Weights of a small mixture-of-experts language model, trained from scratch on English Wikipedia: 8.64M parameters.
Below are experts of layer 6 (counted from 0) of a mixture-of-experts language model. Rows are named router (the router's row for the expert) and show model dimensions 0-159. Each number is 200 + 30 x the weight over its row's rms, rounded and kept within 0 to 999.
After each expert's rows: "mostly gets" lists some tokens that are sent to it at least half of the time. This comes from a sample of Wikipedia text that the model never trained on.

# expert 2
router,199,194,191,218,131,231,170,158,143,127,187,191,196,255,215,178,211,198,206,180,161,211,234,193,237,174,143,190,205,236,163,188,210,162,214,221,196,212,195,193,152,268,193,174,222,208,200,196,183,195,172,167,211,253,205,179,200,174,204,212,187,161,226,244,184,190,205,190,202,225,200,159,244,247,189,145,207,192,227,120,172,178,163,249,223,208,192,189,245,189,265,231,222,177,191,254,188,219,218,253,195,235,201,205,252,204,142,233,179,219,181,215,183,214,152,194,206,231,185,305,197,204,178,212,225,166,244,183,210,198,195,238,243,235,185,230,174,235,211,199,169,172,207,223,208,169,168,232,246,226,188,198,231,175,241,224,228,176,195,223
mostly gets: " his", " their", " her", " years", " out", " time"

# expert 26
router,204,229,196,214,181,188,176,221,203,189,231,180,223,208,191,154,190,189,193,198,233,192,204,224,194,221,211,177,202,202,281,193,168,253,237,231,175,207,208,178,178,257,182,185,244,201,218,218,183,216,165,160,204,220,174,227,134,176,176,175,164,279,226,142,186,152,154,227,203,174,263,218,186,190,207,133,264,188,218,157,154,155,166,177,212,152,208,181,188,219,204,171,234,257,173,201,225,193,205,216,211,216,210,225,196,174,220,160,235,125,218,185,244,200,208,230,197,161,189,171,170,212,158,230,269,176,161,205,268,203,220,181,207,205,218,212,164,211,186,198,231,145,233,222,186,190,184,244,201,205,286,208,204,202,169,214,190,235,206,201
mostly gets: " to", " with", " had", " and", " have", " has"

# expert 20
router,192,193,184,174,161,229,197,221,214,170,171,187,236,158,248,200,219,204,216,226,173,220,114,174,197,217,129,218,173,199,185,182,174,238,215,169,217,206,230,174,234,210,191,212,218,224,163,201,207,217,201,199,220,202,191,225,198,156,235,181,227,178,191,170,231,195,234,203,249,204,221,148,185,262,202,214,186,206,213,145,201,228,252,202,251,147,182,205,234,263,167,230,177,216,193,146,197,236,166,256,195,198,207,157,147,217,237,203,189,260,184,218,211,273,206,176,168,199,164,158,232,166,200,191,219,212,143,177,157,177,186,183,199,138,188,174,217,124,180,237,170,253,218,220,219,175,176,168,210,173,170,160,258,217,178,203,183,193,201,182
mostly gets: " S", " D", " K", "S", " T", " L"

# expert 3
router,182,160,227,178,232,180,200,213,222,222,184,188,153,236,216,207,206,260,210,205,223,210,211,283,236,119,156,155,225,226,170,202,178,183,209,178,199,186,187,117,207,186,198,219,173,250,166,196,202,225,178,170,192,220,179,214,216,164,228,179,189,195,214,182,227,286,218,252,266,216,219,203,211,211,190,188,219,132,214,176,213,194,171,179,173,219,175,165,194,236,199,249,233,220,227,211,180,230,216,239,214,182,201,201,183,186,219,250,222,161,222,223,209,177,188,194,169,174,171,217,224,81,208,214,196,185,207,211,164,159,176,201,177,221,190,189,201,165,199,258,205,167,217,239,180,187,225,199,224,205,151,217,240,177,159,246,248,228,197,175
mostly gets: " where", " he", "\".", " but", " while", ".\""

# expert 16
router,236,202,209,219,216,169,141,188,195,206,218,227,264,208,231,144,197,208,229,191,280,199,243,196,250,168,228,179,199,147,214,206,225,157,135,223,194,181,207,227,178,158,262,171,219,208,185,211,199,201,228,160,194,174,213,216,172,194,187,164,239,198,211,161,240,141,225,212,185,193,187,188,288,186,191,161,156,219,203,248,208,208,220,183,168,137,183,230,232,206,179,147,253,225,181,237,169,174,183,159,230,214,190,205,163,193,211,241,240,220,175,237,178,194,210,239,238,207,275,212,168,160,171,236,159,185,210,216,211,213,187,184,202,225,202,193,228,215,201,224,198,187,212,240,139,212,217,201,154,216,226,215,177,191,193,183,209,144,188,262
mostly gets: "ip", "et", "ust", "ic", "pt", "min"

# expert 17
router,169,252,182,246,189,192,188,210,282,134,244,247,176,252,151,205,214,133,245,191,180,185,193,255,146,261,196,211,216,219,212,197,249,161,222,173,186,180,219,225,232,261,198,196,189,216,175,224,173,217,150,131,194,137,194,190,160,187,147,221,203,282,193,192,189,209,176,226,234,195,239,210,185,166,211,160,223,233,210,198,198,187,168,195,221,195,189,206,171,228,214,204,215,204,155,164,248,168,221,199,177,209,154,188,203,167,156,184,194,191,181,207,235,214,198,220,256,192,192,200,214,204,191,199,209,202,222,186,210,253,242,131,229,253,242,235,223,174,210,216,182,169,233,207,153,192,164,220,214,203,245,196,224,181,220,198,195,228,210,199
mostly gets: " with", " as", " on", " by", " for", " in"

# expert 14
router,206,208,161,184,227,219,169,222,194,234,184,207,151,162,200,214,178,222,188,164,203,207,187,165,171,152,215,202,219,209,206,215,167,165,195,174,200,194,206,164,204,201,168,217,203,151,183,218,145,192,216,216,181,204,193,211,158,181,194,222,164,244,153,269,147,152,212,214,206,101,234,223,169,246,241,215,239,185,140,170,224,227,192,151,266,188,244,184,195,234,260,179,232,192,196,176,282,147,168,204,130,217,190,174,214,176,210,196,226,182,160,187,198,179,163,212,193,223,162,166,168,184,195,202,173,223,174,228,205,205,201,164,157,221,204,198,192,184,182,228,232,164,185,194,165,169,188,132,247,173,164,193,256,222,241,208,233,208,207,187
mostly gets: "|", " —", "\n ", " —;", "″", " •"

# expert 23
router,201,183,146,216,180,183,220,224,198,217,194,163,198,172,176,194,156,224,237,206,216,238,210,191,204,208,170,187,182,204,239,270,215,213,191,173,208,194,242,221,230,165,167,196,162,163,241,248,230,227,188,201,254,185,159,193,185,175,202,204,187,159,114,205,266,210,208,184,249,216,169,186,160,177,234,229,174,245,219,189,244,212,143,205,193,248,194,203,196,206,159,161,193,190,214,91,161,188,199,197,207,244,188,195,217,180,203,175,171,180,188,210,210,155,171,230,172,195,189,111,204,232,196,226,140,179,234,246,216,165,172,205,233,188,233,236,252,255,211,168,156,215,193,226,230,239,239,188,183,175,180,181,210,221,229,209,171,207,180,202
mostly gets: " E", "-", " Mar", " Al", " U", " New"

# expert 10
router,167,199,201,170,216,173,211,175,185,189,192,224,194,200,207,129,172,236,166,241,213,222,228,207,161,242,190,183,183,146,250,229,207,147,242,198,198,191,181,160,215,257,199,228,176,232,199,184,188,170,205,182,185,179,199,221,201,153,172,197,245,185,227,194,200,199,181,201,218,216,209,165,178,179,218,187,206,194,250,170,188,153,120,172,214,218,220,234,227,184,234,236,163,209,158,151,170,195,234,231,156,236,171,210,200,258,235,176,305,159,217,217,223,190,172,193,205,169,219,198,178,183,229,164,220,240,241,237,181,250,232,115,217,219,235,234,198,191,235,232,188,170,216,186,216,150,182,191,184,204,272,226,187,170,209,173,198,201,226,156
mostly gets: " The", " the", "The", " its", " their", " This"

# expert 28
router,143,206,242,158,168,174,204,133,214,229,140,240,215,226,226,219,187,213,221,173,208,220,239,172,198,202,254,219,194,166,177,191,210,245,258,246,209,189,159,216,167,239,182,214,231,228,223,180,172,126,236,223,206,204,226,133,180,226,192,185,235,163,209,244,196,199,189,193,194,212,293,190,183,149,180,157,197,251,214,218,156,223,174,203,201,199,205,219,230,231,235,211,172,178,217,164,193,227,217,230,205,165,203,178,182,235,193,186,242,191,205,253,239,201,184,189,275,225,174,179,217,173,195,199,207,201,219,222,216,223,150,231,207,182,178,216,178,233,216,223,189,186,197,221,237,152,237,227,177,219,244,275,213,218,240,235,225,146,215,180
mostly gets: " the", " an", " a", " first", " its", " more"

# expert 25
router,220,202,247,187,207,144,194,279,143,139,206,245,159,152,206,240,230,145,237,214,234,211,204,152,211,151,188,235,229,157,156,203,246,250,188,163,164,176,227,245,258,161,190,230,208,156,188,198,164,185,194,267,250,198,203,199,175,228,205,195,190,190,217,177,250,204,215,243,119,231,182,206,188,206,179,174,199,185,225,169,161,181,163,233,210,190,171,208,211,210,224,229,179,189,232,221,161,202,191,252,205,211,158,192,255,212,186,208,213,175,166,199,176,214,237,182,194,204,150,171,178,160,231,256,228,176,240,180,181,207,166,181,198,218,191,171,188,188,209,170,172,224,229,190,223,136,220,165,246,201,203,174,173,208,204,200,185,213,211,172
mostly gets: " 0", " 2", " 1", " 6", " 4", " 9"

# expert 8
router,218,218,218,246,172,142,145,206,199,178,191,183,209,232,212,168,208,196,204,193,184,191,231,206,189,264,213,174,190,220,229,199,276,156,176,153,156,182,148,169,260,188,182,250,184,144,213,189,199,192,210,153,209,196,230,215,213,175,228,235,176,186,187,178,205,251,214,224,236,166,151,196,144,176,202,201,199,195,193,267,228,213,229,182,243,194,213,235,195,221,243,238,218,187,140,170,181,235,197,211,195,211,269,145,151,193,222,201,189,179,172,190,201,198,219,176,158,189,186,153,221,213,195,235,162,187,156,274,142,250,208,167,215,190,193,215,231,216,200,231,219,246,192,187,147,249,212,172,159,236,201,199,214,177,199,185,139,172,201,204
mostly gets: " d", " de", " h", " H", " un", " k"

# expert 6
router,209,180,281,189,160,215,206,229,226,231,178,202,188,187,170,129,206,202,201,228,198,235,191,222,227,216,156,206,155,272,196,188,177,186,256,194,215,184,222,181,197,192,190,214,183,221,226,166,168,232,229,198,189,206,203,196,233,156,256,166,151,240,215,207,227,258,192,238,162,208,193,224,207,167,188,193,241,124,192,218,174,232,167,184,186,214,206,197,208,149,187,193,175,242,232,200,193,195,208,248,192,200,280,221,208,209,193,173,192,190,200,201,224,171,223,227,237,209,167,165,220,220,197,153,200,227,183,237,217,190,222,192,227,197,211,208,196,182,237,234,206,156,201,215,115,282,210,242,164,208,224,217,239,188,151,279,185,263,223,229
mostly gets: " and", "),", ",", " also", " which", " he"

# expert 21
router,243,237,194,209,173,213,234,161,207,121,168,216,220,123,270,167,165,181,228,214,194,209,197,195,191,207,212,185,213,161,173,218,193,301,189,165,192,196,234,179,204,183,154,170,190,173,178,186,192,226,232,212,241,169,193,204,203,195,255,239,226,224,221,100,162,202,222,193,195,199,224,183,182,198,235,193,162,229,176,186,208,203,207,206,184,189,215,216,171,218,202,207,185,224,210,152,228,275,207,209,178,230,180,158,219,207,254,247,171,178,183,190,181,227,181,200,194,185,187,201,168,178,257,257,182,231,143,225,164,208,217,208,175,164,207,167,190,146,166,198,175,177,190,191,193,124,205,169,187,200,217,183,184,170,194,149,186,256,163,224
mostly gets: " S", " D", " K", " L", " C", " H"

# expert 5
router,278,157,241,202,194,244,226,238,172,193,228,260,254,220,150,169,217,229,178,209,151,213,232,205,240,199,188,202,139,174,226,132,221,137,186,274,182,206,193,221,201,187,187,222,205,275,163,172,218,149,142,189,172,196,245,166,243,183,206,189,214,186,189,210,192,143,168,192,180,237,231,197,212,188,202,214,168,231,218,204,186,265,226,173,189,165,179,184,220,217,214,166,244,223,170,251,186,216,227,203,196,182,181,227,186,241,172,164,182,256,198,184,190,207,169,173,172,208,197,261,177,175,212,162,195,248,208,178,158,178,215,250,179,206,157,216,179,217,192,219,151,241,227,193,200,207,152,215,190,203,206,212,183,234,206,220,208,180,222,164
mostly gets: " University", " film", "ity", "ations", "ics", " School"

# expert 24
router,169,190,154,218,194,184,200,204,195,240,195,183,157,208,99,194,255,209,179,187,198,200,214,271,223,273,141,198,147,230,186,181,204,246,209,196,254,190,220,200,162,216,224,223,270,204,171,210,205,215,235,217,231,219,204,175,232,172,176,207,194,245,192,203,157,230,165,195,256,162,239,205,243,135,187,226,225,168,199,166,237,196,168,212,197,193,201,183,206,214,164,224,174,161,171,195,243,233,217,165,189,168,185,216,241,193,168,196,158,170,205,243,177,204,247,184,242,190,223,216,211,236,185,231,195,236,170,221,218,263,217,217,188,200,248,192,234,208,202,154,143,211,188,236,198,226,148,245,203,170,255,204,188,176,201,195,226,233,223,226
mostly gets: " is", " in", " was", " In", " were", " at"

# expert 30
router,187,198,202,215,224,196,196,234,223,240,244,169,245,206,188,231,186,236,191,193,169,162,184,209,214,138,177,199,210,180,218,182,205,168,176,159,232,199,206,193,193,147,225,226,132,163,171,203,220,182,178,256,170,173,200,260,181,182,175,173,190,245,192,217,175,183,176,162,192,251,186,154,223,227,187,219,230,230,185,266,229,197,197,219,226,258,192,212,116,153,166,186,197,202,195,233,204,161,211,168,269,200,221,155,205,192,160,153,202,193,183,185,202,222,164,215,203,232,190,235,269,215,185,175,243,217,219,205,240,232,211,177,180,187,162,185,178,210,205,177,207,223,177,168,205,267,210,147,237,221,157,174,217,213,168,151,155,187,149,263
mostly gets: "ai", "uk", "í", "ina", "ara", "au"

# expert 18
router,206,193,222,221,218,215,179,241,175,232,209,151,217,190,259,213,222,202,181,228,224,211,236,204,198,238,244,130,191,203,148,203,162,175,176,223,226,211,158,222,254,179,197,181,186,234,185,261,199,148,214,251,198,178,161,160,217,174,217,192,183,160,221,238,164,197,257,207,238,206,200,243,218,219,249,188,178,169,171,217,150,245,191,189,151,239,158,212,161,209,177,229,238,177,178,164,204,236,263,218,259,225,173,260,201,205,156,187,235,204,229,217,187,205,203,235,148,140,182,179,227,238,208,263,176,170,180,152,221,195,160,182,138,204,183,165,209,199,212,202,143,183,210,206,252,213,174,191,220,221,190,212,179,163,220,195,175,211,207,196
mostly gets: "\n", "==", "===", " ==", "====", " ==="

# expert 9
router,192,234,206,174,260,255,204,254,181,204,194,254,132,167,203,232,195,150,204,213,198,208,214,170,189,235,197,150,178,254,206,230,179,263,223,185,202,193,197,184,204,153,175,229,225,209,221,251,197,195,186,195,224,169,201,198,141,212,220,197,200,206,133,210,197,201,171,219,221,183,181,211,236,177,222,242,166,206,218,272,236,222,187,192,151,214,199,203,198,154,133,221,264,160,206,144,214,228,176,201,174,228,224,213,186,165,185,247,224,163,207,178,213,179,227,160,182,170,187,178,152,184,201,179,257,134,185,251,157,172,240,201,182,227,200,187,144,162,210,220,241,203,239,200,186,203,174,134,201,183,221,187,212,226,231,187,157,227,224,204
mostly gets: "/", "–", "°", "(", "^{", "′"